Experts of a small language model.
Size: 12 layers, vocabulary 2048.
Experts: 32 experts in each of 12 layers, a sigmoid router.
Training: a variant of SOAP for the experts, 636M tokens, 9701 steps.
Below are experts of layer 9 (counted from 0) of a mixture-of-experts language model. Rows are named router (the router's row for the expert), gate (a neuron's input weights, with its number), up (a neuron's input weights, with its number), down (a neuron's output weights, with its number) and show model dimensions 0-159. Each number is 500 + 40 x the weight over its row's rms, rounded and kept within 0 to 999. Numbers have three digits each.
After each expert's rows: "gets" lists some tokens that make up at least twice as much of what it gets as of all text. This comes from a sample of Wikipedia text that the model never trained on. Tokens count by the router's weight.

# expert 17
router:485452530501527454526514565517554479525508464499475481519487457545472447512423520511528517517564518453460525522477500494530501496556545541554545516530479477478515566475444492465480530539529512506459503559426480444503529485430569496439488552547476551526540436516542491441471495487481464509396478500616445449515592467460508515467571549518507474382551465559525491509465467465449504419510443487522524569484485499464537487447528487539542470551557468489496516473495490463503460466523609
gate0:469491462493481537453471545486457570561454444450475499417556504557463452483433413416497464554499491543448400497551525524505430591494542523452454501546459469470508487562522464475454558463564585461465498472462527532473472555465487479533520513569473463512568475416523500504464464497509511570504460485498458529467494421496424489507496519517556482506566503548518595539502479506509510457519516527456552517520460487535468513488511510514481480506498559559504562486537427484495537523494454
up0:489542480568522525459532436554483502463462416570488503460546498528487438474525501508483456510568560487421537413446531481521536524467472506448486491438536506475463468501508465543506458517499516563503450397453455492547511553467516517476539537476534473483448492549451479558535482429573530505468476572490488465559442511453515457441510592509453489574539499466532464491496432497517460529560437520480485503494477510551547552520450519469556483530501502526493441442525518486527612514552539
down0:527507499499559503524511461510469488486542442570478553571495482499549496491427599473496504483461504523450455536472498502536566546490538472519493495508549524481469531465506508502537527488516479487543460521486460451475535426563550472475507536538569504497535552533483531575536505496522437456501472458563571477609494516476561483521467558525501589549488506575536423502485493456480516507471525465399449509429552454532571509564497455404531438500496578470532460531488524537535509544516550
gets: "a", "i", "an", "o", "u", "in"

# expert 4
router:438465498442486533537495530466572483521483500566451451548487546530477435507460607480545541452651430470410522455512507523510493510499501516523465523493500457476519602498483515433453538497480493488468530568537460466547543460480531493451484565551535491507496452549502531473490510475463458519455520578546502472537556468444429500469537531489554429516537459498500488537485508494459499463506477481469505565496539453490575515470534556560463487521584475486507517553497551505495561491565510
gate15:457482523499467478525470489458500505501515497548517478477578580460570536486456508466455532471494570552536449479477437503530541524516503486557462527457475502488439577460542538546472459457469497549463463473482520480529626540540420511491475529511429520526534480451484480471459552508516475546488460471505487434507557443578579496493468495610555455502496521441496488557483461466547454526470473515538472538541587573465576532498512530589511492485504465527527460473450534506484545434484512
up15:484498498548445540534501519459537489534487485489500507477549497496521525527453462481539555518568526500477555535415454435489515505567549513550488528421533528542432542514471567479550521454439508558529563467454464460519556504552507588477482474480448543480484489514517541502540486488541484505464502523525504564533527446515473503521502557516567453548424554442526470483499471430504551526438577496507439508506501494520484519512387552453487540481467433395483512557451553528553500513454587
down15:474493507524572535508561441481468528566460536527503544482518544481519490533538456502548502441496492497465521568430555510494560526520530500507494477513433496503571517470540477460497506456496454516579517445439562444559461486537504580465448485529477465523500469522507389451509529529485517572524501501503486534511514572540481496492540512491538459538636462498505474549436467476549494532468529523468498523517528534536472483519483550482593465455479562452487569469426491554574464412551528
gets: ")", "er", "en", "a", "e", "y"

# expert 7
router:529467489461467522470484498512517475507436535530537498478499491531456563448446542506560489402529470512437509538534556567510529523519488509545441445521531440466471521495451465476505546498503538568432540474569522437458524484508579490530517536564534504516543416525502492382534483428503455461521436544502492475536560507531448476536551504486541465433481541548478498579456488497452457508538454523539435515475523508492500454437505500591530439554566427543450504500522556528474495470512473
gate2:475484505482476510541410519509415425448534491501474542492468449530514461436464486425532474551493525453458464501481519532489515523518464493596533547461561486462509557478509467484533555487507454534535504434466495495484388547523522543592550521570493488503521536517506520504452494497512544554471483449513454565577523528378514514564482536510507485502456570533512541514482511525459522466505496530466437603528441478511487495455502483558576435496532489447546522499493461541443434482474499
up2:472519502449486534476478503473533435522522500524500583470513534515548576457500503576491563465414443544442570546534506532452544454425536489532493514504488483489525525414490513513446482485494508505567495543478582464544522494484514440531552481509457444557570510548500411513474463609463547494496529560473483542550480501465463524372551529521516507463475520532573462529481515522515529576523494533424467446547516518488565489526491450524468525521466531522541566452526517502507467509506543
down2:464529472561541478456491562452434485475523517452535464546469520531539508478498511518471510551437479544530488519490526485515410616400516453484467485473446616438500559521496566540508471429540530468475516508539491510499463541546432505527569584522486457581462529507502406488488434528520475513450512438516497531518503513447512538578485484524539525523495488480521496544477544482436527475546489487579499531449448480527511520510462530541446551542470450534431503466506517431496481472497452
gets: " S", " B", " M", " H", " T", " K"

# expert 29
router:535550503512531456512530531463555501468491497536521495512469595569451561464470520489510498444515539505414441466508452547471538551618465519498474460528559507418433569523473451504510592542485486542534467515515447489502530513483562448471509564536553524563502448537473479452509474540480436462475436519556524539482480426535500481494528507465470514423424490527530543528488460453453448484526467474528547555473489469535509570501486514515511525549457418503515531517557585521487522514559521
gate0:501538443494528506477475492485480401417468474482519516460519563454501515517464523512532504495535462481536442526521519560469484536509472481530410537450481499455469529447553495530518531504502454451516425465511472465461529548505460457511463494519559512539455390519498432439507454474509490499444510512523524458504529445468504500484546508432451531560517516477542606514551505510478506434513448500454562543487414494479514411417483532478457481544389480511511537528529454484512547445599472
up0:484538507542458439470457456575552528508505499510531500537480483441547441438491491438475525502484382501500479500506524545536466488479510476476495544526536520503491461429481466500529519471476534515538458468478553502503531508426466404454464579441543500525532422536466471472432490506497514521443529485485529480464532489544497491445413507520438519541509609510470591529472560493431491501473487431476520492489503500544436526520440469459500432491420471499481497484585535539558555412456507
down0:441497518465477517553474426488534506495432526458524462507516504575479517514483568477560496487462512525473488442566437468620528468489533489508529416466549540545485475492487483548500436537495503453470517478491446508478556548528507500560434450538464439535498535469486541557430462491480494486420558428462509519546484624438520462525501517468531510517481491536502538544456517538486500495559509523486583463460422410452536522511505547507520520542547510588430509520497461483504541501539497
gets: "al", "as", "t", " Al", "ut", "ict"

# expert 13
router:504511526422513526508533491427540516514444502506463509527488423551505503418391520605507480518503461502497464473575503556494482557505495546503480481535563424482507554528496502460432532526514530508483496480530519476482512421492555498403521481532471444518509482510487476449500475498520404497572489533502460510497510464471444469529579545501546440428458492493476524559442531506430476504441449460494467514528489469511534474387492517617492433515529440506497490544505540530516528524490562
gate0:506531484478535493487465548476535546512483495460548522522422533516539472448473497539521513497478555548531476548478472463506541570497467425509564511562488451470508447519462518556475475509525481519515468532487501494494516454471422520522496491469524469521458442464478502484467476532602543527487483507500568435452525506491477507488574613452447517458501523504558521474466504479448399509646510490500483526555357495497515497483438537482530496519394444474497489556520462546496507524440515
up0:444583500575541528451497452471436533511513503454485476497555497488482498492539483564548464439452556459507433529464565487570465549458587511478507472502455518456445571531454474546560518534521492451480522553541542469519529515469574536464521551509521457421515517522499454479515565413441532533460545525499540463437522472482506447495518449496506453479518492515534560451488499551440556423520560450483508478493488457477450489544506466506482513549528402594543485508502499485544496462473556
down0:540479520532503541450542497476520565469499488471526470548524500475516504540488471471464490484537463472595510471452485441493559506458487436515470535509584487525548553445483480500514500437531387529522475482457540542498506528424523477491489502552503466552468564532456457523478424436513555420549496510466563501522570518509513568551512412525601478520609486417512468554462434525497516547530534553530503512472461549494552566514505486429448473511489445531508474485491485532468498542462484
gets: " in", " of", " for", " on", " with", " by"

# expert 26
router:461442488489566573511547515503537521440443544543532500525504462528538525481474508542537468544523489454444522488558467537427473532470519559507461492558575433499512559511492529463466505521495463578455578513566539444493537487486591462453501472599444513596513452558524496524578421502476494451497490497515428503490510522439487504531504546504501503513454508584499500549414521446493491466475486431553464551487480477518564556448470500496501485510518436468452545492498581509468497489526454
gate0:477501539505532527515515539477468452489443611417472575454536489545534541506455526578553476562505484386540454508490444503466484510506571560460527454458533478567458514540525514499497496548515445545454501566512528481522499522482517468494515457581506508460514520524491437512482480514481476420474527499468528494570532467432454531496588495515517515490494546483542491460464424500519514476508486470533449505444428553501512528420506535503535495558518482507506569569526552570555430422482477
up0:494519458554507513481469498520504479497515452541401465501520493461539513540518510496466523498513523565547500488477479491567496521476514487560533539505481575554617450460530473464525531537484529470454556495517520529551480497463464537523446490466494523491574500472523485460531494336462483576525503416479555526512496533499455516551499471483490444552515481482455492483459551422505455551475547499472497510533509573429487545457465550458531445481500494558535489408472489427383539499505508
down0:505494530449411428462533552522496456441546502587486479467486515512506523477542514440478445500515499508527464526457482501543536521503480484543442504583500534453467525522472558493513517495508465477425510501493454487495406545475449555487481571519477489518543426464431480521493589517520520507534447503528553512479502498505510506541467448508495510489447540552492540388460527436490620548466501493454528481503540511447419515462461479494523526497479470548440484404470572549476502601470540
gets: "b", "h", "ab", "j", "ch", "d"

# expert 16
router:436485489461514512463496493468517456471478503535495528498493467514443496481413481572539536412577444483512514439487457582507532451516510500488459466551508445481516517466537519481429575526540513608477545541529507466516510477449508447384499528537574533533583488505487495489525487491502478479420413612579507538569508463484517478514560559476468472454548488496486512526457493452489454448504459496537498524513489490506494492479574569601525491506505467528490566546532519519545485509497481
gate14:476459496512498475469484506562420515469468547469492433500391476449443500489465470551483498487530472463436477521505448538483483573530556501468438501531560472507441506491525494563481489485552419464471494499508453481413450542495571439461501565447464508528515447411455554470470474531557462441521474478514509537528583473463492431530489480539444526539488513483488488500472549486486563534506491512594459505504518511496584530575492521550453501456546557488489528514481568532523419562455487
up14:568511466499456520474532525558583411527501422534513473492615542528495521474528515532549465434539466530526550517571479502547482516446520530483511475555517498520516499569482447516548532509474520544466509502527527483513534584498480554455458405526489522525582514426458466478406528481526539543426544502499462454484504476467483461503442425511488472530460516470540587441458481533497503451514495455494545526461521518538511435535537476501539525495469533542523442487466549419547525579498522
down14:539421443503415502529570513535446480493536498466481504495522434457491471487531510506530437575527532512525535455457609505457528509585544505454560498493539497463482502473500499511561499415411477542438524489526481480473470538548446503525481501462471475530454510423448510467494470470506522458488481559450457449526469505454496488462490498468462548420455576533452511525554521553493549540463529466565575470444536511471509556446499546409525468542484507520490548515460561425462502481527467
gets: ",", "s,", " and", "e,", " that", "),"

# expert 28
router:462488577430510528540500501458481517536500531551541552494557566523529552441488594522525514399480488516474491510512520477429463490511526534503501507534491502429420542543493515527479612524482518531454478495525492437537528493501517412469431562543507533501562427482512433441558541492505456489494493528541432495499566418497474492482538520458547482485441411497515553564502570476466472443504445468487494540529541462483506471411428460496463436507494481526527492544532520522544521483476520
gate1:496492509484514498498461477512393467563511490512486618491475428477538555461517520503591495511397519499476434493542539573481474514500585527444510439542471522438517467496479489564482480558486496522505508515524506474511524549456575481411540520527503451523504441507480490422483514530523514517492472514484372460497538499499501494463485531445506566503466515435478526535420502582519446475544462463464478459512486527546480554538413460541488466518488484496462537480532492527562464421513455
up1:528511507551521470574478506525419522517509520487439534483505540487474526458543498503536487480439493453466514528481510562493497508533480519459523492504565472523513532462518521497557445516550598522477406452518509521446543551485527563398572501456560538366458482466452507514478514454562458526505483473502456479447505483465452406515453514550464459447487465517574423482479517524457446510489539466478532445625530477501471557515465494526433491496466465540520496530464542481497495495502566
down1:500446515470568551525482467492459442459444505491461535487504540410504477518471510453506468498499515521490450466489502486467484483483478522533604534539458468432447538512516452530494566587500487504520472614524525513533505488442571557530437497513524500538492567569477536488480458472518496428555508443587586469470512562520462485459589465504527454547483531511518486472458481546507481460517510469554488521454467502541478526520528492434522490513468563570509463464509546640529514535496543
gets: " L", "l", " l", "n", "r", " N"

# expert 19
router:507541484525490481540537545442548549504483569487583514521517526592466526458498508529515507475526443506420497494567543571555588524520491495444501495550540429504514529497510485476535498562508532531484535564527517481507488426430514511469466497543541584587489463501548476468525479490505492493550487493521441574465577425435458502488534560468491486503424559556421502566510520464456471476473453419511437542533479472504483463462573473504528457516545442453497492553541490533466522467482472
gate1:548556496468447548488499518493506494516470458540520548508527580497493530445483469446511511506425441474567530559521511542519516558482506454450536568510490445526514477525472486520543491517485441564479551501489524503418503491534521461490520504553552572501536556458465476410454545575501492489507559491427493502497531500419470524501505555474550459512482565474465463511542541497502374536538456519433533577471463489550456464526555475557565468506502481482512516572555494585415505476453506
up1:548432502459441390472534509468441453449531500498446402507491522433492453453463525555495488542523484515533553526424469431513486502541499527501461526502519483530471486512547516432462468469521527506475448441506462508514448464522468459419499462428475519488523411509434484470471490428567541538501486486474494522552470474565579536490490515539513488505479408487510489487433487509466536467517525482557518567567540524570599533557498476497521578474581505490476464501473492451530493500447512
down1:507519514502456574499508441423493494485458502529496487463523516534508492402455462462522553559479528536525453478481489479418474563452546463496462534486489525542479537521477562444440485481553522601493552510522499492545541575548504484525509543482466469515573452544488417457472518515526477558444490509517550508535457493537529456447494518516455547509529501536570485449530467483485505427571557566540545488476541532444515514415422502503521519497434531473510502481521482643490523533560497
gets: " G", "g", " g", "v", "ag", "z"

# expert 24
router:435452511489540534526457503464548501457449482526481507492489525558477517481475477523623476551499443505421558493494521557481493498557465587432513541509533495473501514523455534479521518507537557538422535478529495464511495487525521461476461531507533543560546424470538547473526502500544469513456484578515512516534550425498449469450497573403466507478454433561507515517489524423523464550430477551469453535505479482443537457452476478613543468525492509469441560523562509457524456531458494
gate0:543436506533498567527479516429562533403440512513482525512502499600565482523514487497532491477425472575500440503447524509503511529510524507499516504541510517524433529530516484514510497485454488459572528494540497492483523439495405475525515492523566504521529453450444493458441515489539469489450494511490462541483548416434486521468462557512533474467477517527500517445593474492505416574525463603511506501454494537457525502530489444539547385499390492429520487467497508514535455496537456
up0:546499493501567516495524429519486506543478479545475493498432414470558579460474525469501522443542490557469575490489465571506523451493477464532539534555499495486469406461491484466453508527540538506436432469556486564514570520497467525489467477455559489448541563436483542544433454426484457531563459542524488509525518470504549479524486457445420440480501533527451525491492537506506502471529453465516546452495441570484508547520478469575402512441533489450482501538508571461500567492476527
down0:443523469468521502555491415563488473507439482548490521467553522495485430499460523536426498544508490414522492489514588585497448542512489538466506505529500470553490498523476504496513483488512486476504514474551485483547485543507548476496498541426489551434470564499570557474508526473473544533489463568522519561512473421480553500494522539433539488513429477603489505541490486519481518535533462464427463484543491473607523437466481501491521399444488576461555568525537522422470555540521525
gets: " m", "m", " M", "im", "am", "ir"

# expert 3
router:471446483440544511509517535462528523507478534535523456534477538500418480550408465561557499532518493510487496499558458524491529556511507553464514529546539489411516512501486526533470560549538508572467536468547475435545553479460575463406488531518534561536571464484508479514522408435500504429497510531485496528475531435475435459431518493454470474462488510507436543552509525441498472423499515488483512545469569418575530535480538559486516410490438485486476505508532473522493527529503579
gate14:499476486565465506525486465479499575591514512467529436539530549464530456472453510500481508470542423506559473544459481488498505487514585552526495481509514480515515493524491419515496592490554516548512441456564481529468456548522543487505505495527518461448447402530505439502538494479543498550500489455492496476639433496476467568504491508505501493597432589515531506498486486494499520533533552517557539503535494511517464476532533514476370463523538455453535500455440462456548532493558535
up14:467421512524397520457542530513508483533519481523469472445493495518519484470489461518496490465536470530515533495494539571522503510509462529538484523440528472545507533532460477497492526541503535603500524471442445446451448514539516467519505525522454578426598502502519567511534545502585435544549529528507456435496461429496513464575552477605541500486562507530435463506480517422523471492451473477537497540476519482523472494534469470522525521442401518445550477465472527568530466481414556
down14:542470472450514429511435526571511429480429498540624496497486484539505511465497542478539474527503495458514484578488502553443529506477480494503439519463510466512515552505529543491503477495512458474521493414486559483508504484475528522474475573507533543465543574529522509574439489449449415531523489553513454552530417510456516576514567483542561548470580546529446468453545480529534563485457466478487566520514479510481548526520492454422567552513443509515494432460510503454470553533506553
gets: " and", " to", " was", " is", " he", " were"

# expert 0
router:461497508411480543496469477468548463529467492531515487520513484511452489523459472508558522472526486460435593486473537532500513453525450550431558463512534489531512503524424458515448540555456587519451515534572487427511505476457514498517465485514536559494499413577544530494475478508460429501529440475579466476487493430422506463566533523504508422491554515487490527524408470421435434537478491530554496568467521448591530552490474529507550488495501413550487499488499542485476511501491480
gate0:596453522490489518466500486518506497511445504527540448526520504478466513596507439507514503497439428402475609528462555473556567544452461544501521472526474462552510543516562580484506493478515512431526457513487496489461540528534471503457523495581448463506570484478535502579475510486420522505491536446526463517513456399475419400467487454504495557493452503463497462475479504498432494550534490494560540500521476412485497442489499578526514483522517511542508529539466509525447435521502474
up0:484514454477484448488532524508504552462492506512451547445491443499557510468516560439385505523477552488547560549532511495468512434449474478515517461547468493482463503498535543504520461549537516532471562464475450545478443513443469493437550587505536615502532526477529479447389491517565451512571463481530471485577538456457502462477474420505490461447461507493407570462502532516507479486540456500528524474476501489536559522496519434498513551549477503556507483442537402500516471479470486
down0:466514512432516542440487527477463474483376567487500503459441566566493492540478519511569495468442478397504471587492537468511485486534535515549499447448563486479490531527484494493581497511505490523457482433515543499456585457476486520486523478466424500505463495524472521470463467431452461554554525549421453424518519498525478493469502483486546508478574539495508558470446456498512446483498448490456484429476533486463467543479529545537493551513547500558477433421479518465477561513485413
gets: " st", " St", "C", "A", "S", "R"

# expert 5
router:514433568471476550537440551473552513504511489526511482534496455453458536492542557554554550443618473461379542494539526481461488556534565533501519554499555445520519531480476489484484524520572507537494534513512476501520506445495491412463529583580544507532535458562514525444536499514547466465462500473461535560492540559443461438518484526490438521455504458510469513510427465494486531489489477503523517571503518494501471486487577533527500492521479432493518493518622556504470502509560559
gate1:458452550473530522492433512459538469472460459432467492530524515487457551463509564490562485468580487485463561472490513525463501520546489461474551518561562404496454486491564479507531527477449499475478493480535481488545518448519453463546504479504421487458477533473547521465490537491539517555465420492529588488491502476394469460492493474487497458446527464530531620488533538534497511487536502441473540503441534513451414529459544531495436464478517510569495546502580464496444494496550610
up1:555455557463540476504545480459505595472492523497502499475516477448460497496522522537563549537577480498504497493521503446471482512466511489405461462467544501574471529496494487479500495462419529469501515512487462514519532460569459426486518511619448506498502543462466461462494488511458496458565491462511529413450460546513478551476483533519458478554428425498506490502563480447484447498461436457530532488608545527562574477458511461517478530478543453467552580598474474473485437488520511
down1:467476487479539518514428482547606463509515411482528418492491435581532581486536475466477420488467500541527501529527477547476502496510490543518588482490507567504496424470487558531513477575472413531512503568501503512504581513491510584521501453529469452520524472569492518501489469445437493548476511492559540490524519472474511528562518413441462500478515523492563497489531528491382496523502427495463570511487494568484426477426537534493547460547465507463461504514506527523492536495460516
gets: "s", " f", "ar", "at", "es", " r"

# expert 21
router:474404498428472518623535487423529456518452463545494423549468511507470510458434537530516509491508447416520527521515487540417506525507529509551476488530551469456589550522491422482487567546537532545553534499488520456520548549509496454461497499535538535483530477496562479492473488505481484499514494494571520511551503478458492516515537514466530479435484503567530540562525530431443432510477437501581438542487449473493556493450506564510499434485524432512467478513565588527500486504529542
gate2:475464533423559522526521526495499407478570524572493476458438538535544468543509536549440498517512534517512519451527597463508534471517461508524439531520543539543584502491497500600441552519526511501570506506501536481526525534461508446525638525490541487476515481456531518429524463506487459527495518492504449414497486475524516484432375531562556473443518469520529475528552483505486518561465524497523503522505572491551530528516457476508540481529476426489473536546531512473434474548530532
up2:527610545488466560416464493545508502519473483522486505506553477485485436484500506537514441486607557470449490518479484491495551488552535494520473471533463556432430514489479533447531484527483500371451539539531492569521530523543473541491380536505466504512505517486470485540520510488493507474589429484452511490504447511481497486543544466507498532510369474462521509466470584521529513489501497542407532568512466479502464503518550523433552556480546480481523468493483487458475448439484460
down2:499532584519482501513487438477581465576426510473546485441520544478497511469505575474491518552493475465448453515475510447505541525446524493480430505513494512533442513532467449545463506592486462450453590480481411524506502570535530502513506563485489513510516510559466525453491550471477512497511509530488418498490598508476481531536506471436505517471512438502546510564466502498509453443520462576535520413477476473451475433396522557484521496518501486548464434392531504501464501446492546
gets: " the", " a", " of", " The", "'s", " w"

# expert 10
router:481495491510519583530472562441484491537458522508565456492467481486530497407455518519523493408498473481475495546538507549485560533517550546532508506508475471503577535487454471459466516487520556496560592531553462498505504501435572508463506466526527541489564439557463431411503536485485500453465493551490494504478532530497447468484520546479485509499529449564503545498399469444491476403431477506547502512503507418506570478478511530511537482456515508602465538547508555549412468474561486
gate2:475492457493502506590490546478484540481509534473562505599438529489488465458434476528558480517512461517439468519453503491529537473469519486529445507494517441534483468535440469419465450403552500425529534529579449508471470522481508493479492525443468525397549486533529479455488582480573488478409443506545462541493559531425542507424508588513552475453491473459501493491525515421465522546544537492540548487554476486530550472453551471515544499470518516546470503508425468473486504507534496
up2:510516565497446500530539517429517585500549484493539442500461493518507510493525450539573456481528560484523534515491567457541578481450550530472452553491520518439515496473478435498505442507515468505571442469525565490482537563501511587431604528484525514476482465563491536440534505529548438480498517479564507480428455593408471520477510452481533512549464480554489514477481480516536470463526578548543504460528444522517543473507501523583463483557527559479543551523526505556467457512455515
down2:522530452542529467453508486571503467497494478545581519521494529449516471553448485458514544508485447552518513564562464491557482489559566421550513485510461541425506487446520527469467492560496530558488464473512523507508534570562486462511454505504559542506540538532411558468563464461598475491445550472588492491541384492518533525519520543524514526531574527510419523509454525499469496559521484506586544533527513502490533499440481558568487479548469507485441503489524503447447566503488472
gets: " ", " c", " C", " s", " D", " d"

# expert 1
router:495485512532518528587483551450535485475508627573488468483487463459480433472514567529489508480487444423484479542485483513554521464551492565491491468529539515451464594497488487472479522542535491522512584503505503490544587458408512476529467522455492498535471483487451486488528466456499458534471475515578532560563594466439481507493573571450511406466466483551437452540479560457453474414471433522501489561474536525514500486509470537500493426553498479535515505508508490511494515539525525
gate3:546481503484530506516472549475520451486411551515485483510469452547504535550530436527571501526496467518555475532446463450551492530555481513565546469532544536477454556518460475422487529562489510509510462517537434539518528507478547497485450553468574531554522542454524548472517507536465498494560534531541569534404551544531569560420522561522550584505421531467484489466507475592433538464517530496540430540514461506508541522516543538514531487516506458480589474467492512531488491572472470
up3:459471531513428537553514468509467529453539475453506466498513489509452523504583505471536486571490480414416491514496509469445526489504549509461404530466427476412484509448502440489521473487476429516464537415484505496489493587422442526466573433520484487515514501466433519533457528548495538537468450431476472435590453470467507522567544472471525499534538418586500482521477513484500550537543520522548519539512445414491493503565459534497518485543515538534451534530514518509445506516480496
down3:456499458488495551464553484598527488545492463474487442504482506578452475475548484565508515533559534484543468481558520527521478596533525478436491473415518484483452497514538565488528516546502557508510474532399446477519538516529473513564487482518505533477526528488484464519474521412486479431520545579450495504457534595484517504457503482547503474434565490471509487470468495472496521520516538479542498443582510493573471469556500476587587478488496466585510554517461502452604492534507455
gets: "-", "e", " New", "el", " Le", " E"

# expert 9
router:489483499467511567553479492446483510487517566579532458553539485595457502444431485495532561592529504492464464507515517568501528490521507522544489489500505421438475542513402482447470531570483548522516573473522521456559565464478510483423510468527499448526511432499446565531489472506518443548490519477507498483556553448434493459442495588539465505481486498529478472569418504495516504507456462488557523489575518474545510510517459510480502449519520472481502490494583531459442607529531470
gate1:435505460448545529534513531449435437518459491456519385515575482507525504497468433574461585542477498526462483445487516477482475484422499485513522532529442508481464538577502481569500477544500514481569502469445491426551518515549436508490522510544512514522529454526472527491481461500526479557433493524470545507492518490524412550521475491443440431499545480513481517553550497492479509498457477461490446513552515464539556566520503481489491522463515503577584431441570452535550516399531533
up1:521520451392495489511539479475459501469533478521448574487506474448495541514438454478473587419507526500507522445455543600576533457492473552484501510428516504435506586534530469486541503446459508513450535462497478473479496490531500459506432481424541552496572479443474458479511478443504488545469502547591523476467486506520581427530482476432439470451456516454570508462522497453500516506510486543485483439512557525460495493523445519503471593502493461484540479468425455487507514463543556
down1:481520545437476441516475536551520487469487466470490532514460583489565596436473505462483514456466518529546494512473521467452479523472447466472526524559471485524515466474538519510463530459580462498449513462488477417532525495486466549468514595499489521511509505480514535471466554539469497534459497437564503573455577410596422544549461501554451482484522470463471454465482462476521435466519541481474406510495528555514522457454528488529489503486395460542541480465518475562555430502473468
gets: "y", " O", "ro", "ou", " ro", " U"

# expert 20
router:554496566479551556475508568466554516499489510581534465540469471536483543481499475523530498498533412466495512494568535484445549538480544518502460430565555485451478535498424434506491468521509546522479543496506559478547500479502494468469496459555510487591541424490521576473560406535475411489456471464515435466524515501487512493537542511490523406495463480556516519519480480475474406429424484550506469576526496480487509513547471480515582428492489452550478541566531541513522482543517522
gate0:468552583457497487469516518498492514491571486484528531467483488539476517458477474512528480460517455491484463572550545572450572509528507540487492518541501394516479486420457459541515492516524457494457462465501562519481523511546580523462537446466548496481497471502550495495507494448522578462508425506594376500586504486384565507523518545491534454570482516518464440523535507496485470483476505508500517510506473509459454530528469470466452529498504550562486549546406526461508522520394510
up0:503556474401512408493460496550469488488511509581474464547461506494462472471496470497509459509486462489497544435503505462466413534434470424591500501513525479519541566562495596506540542523481494551526560564514445575486505522535544565587532461529432489524511516529555462568485507479560412527508470486546520458450583480482526482499474526481468551493482547468494534511546485523514551544474483515490462560512512519472606549517532463502538455453553459484483538531459567488492518489519497
down0:526481469473491534435538528520486460571461416480473519452456503483407445486498550482463533495447485519512528564518423571477526560422572423483573467512397499572569466524546514502496504519515524515459501477493540473476573535495537499513545562493434506461503526478438457542503496487479495521529499454522512456558431464503469492471485486480507469457455455479492475433486475430506505504461577454470460433444533483479507580495556460494550441538528602525526475524537525444533516511504505
gets: " p", "-", " P", " A", " h", " Ch"

# expert 18
router:451470462446486593491497538428501478471462475549508452484473472477494491512439507523534564503551494461391456449526486537477539516540517521507486536510557513450467542473462438492530513547489535605439494541507491475543535509475567488457448532565508514512501507511469480491498480479492413504431428527546509493508473514463491468482474541517500455464514519505482439555412525450462458471510468484518533537532506409509540475434502544518487423555608454496438509458581587554493487524444475
gate2:490493463562458550471471519397512499487483520515492487485528458445485468488489492483571564547531571415560440477511457453536452465557457458455534500506566508505491519536497435453577539513532474549461514489495488541595500489453506478516457453514523436531552563512526491518540446443482486605427485511429495485571486463517491454485414519493525521445512451493497476464516533429474485524521425498588502461500604471553475516531510526489450489560498464470521463486500500534461471565502484
up2:528531536530506506494508474539413503561512559559562523469470532487448459451458498496547466492475526518504529532462482476556461427453584511436449462576498493514516487545474507502454564558487549533572532432515505482504526540506522476505489473419484457556437518486524460565446517426528491522507555555462405511429490467507463541457418498518549473528463462418443515439511476466487492472507567575498418501493454471489518498559526543529492486489409530512525545447472559516518487495467534
down2:496566492539541566472550446500427477492493544524502495395471559529534495505457484523551557514527512472454524518455506508498474487478521421527539427469493483444435481404498371468554508495549510523489467473556472556492576555556546463520547492498487475464438501540499486502486420454546477548526479553529589440498489528570470506478458469540552490486507492517462527510474509514587538524484489464481545568506483509470510504534424534461387455477540490518482488469540498519544539477466490
gets: "ation", "ion", "s", "ing", "ment", "th"

# expert 27
router:477478504490540471517525559473520466450455473491558455520512490510533564512473486557478489502480510496458503469532508531479492506468511534515531445581553428501543568516506444485519533535505542613464539530543549440577491462515572461463435470543484493561534466574466478489497508475477469467539501557509452467494561473512451516497517526516493489416474440561467512536445565527493505548423516423586495522528480399518510495451571526551526450573556485501504569502485501493410531544506441
gate29:469494510545507491555475537521490458520491446490480500552529587497550485521496543546507544567476455474504478503449515440473520518453488489539502504587522410445458494516486571522527515551498469566449505503453566602513544483524461470444477437606461471545475430532505492500486563526466425562472497545500486490608510421468508548518498497490516524463519553475528470488470457489480515483470517471481463470513477413489552567486504477493465571617508554501540457537547556486501551467490479
up29:473499553496443462440471564503505554559476481484487427480560585457492510490507494503515453582477511438478506481505534544519518513509509512539473468472519487511467527499590488467542505567528489500495473506457537581500487502491464459472475477478444483476521501557526398472530532574480474532531458539486438475538545432475522530529483436531487474508537503487526545436429555479450457430554510498506622445576500481454427490459509512558481506548509608513513429518492498528523554437437471
down29:524499517506435499474511514544451579554546421433431534522571518466507507506494466511518511571478486505462432526533536449503504431494556509528432529499491520520497477454466499473546419465555474539451543458496479558485474505501521490489497406530466558547493465465517600516539509499475502515465521464452479489557478523550479483480442494478554566579573468503531431441524504486492447443527517477580474565577516504496549471482604416505478521544516446488478501493431429508512474505462501
gets: " b", "c", "b", " v", "ad", "od"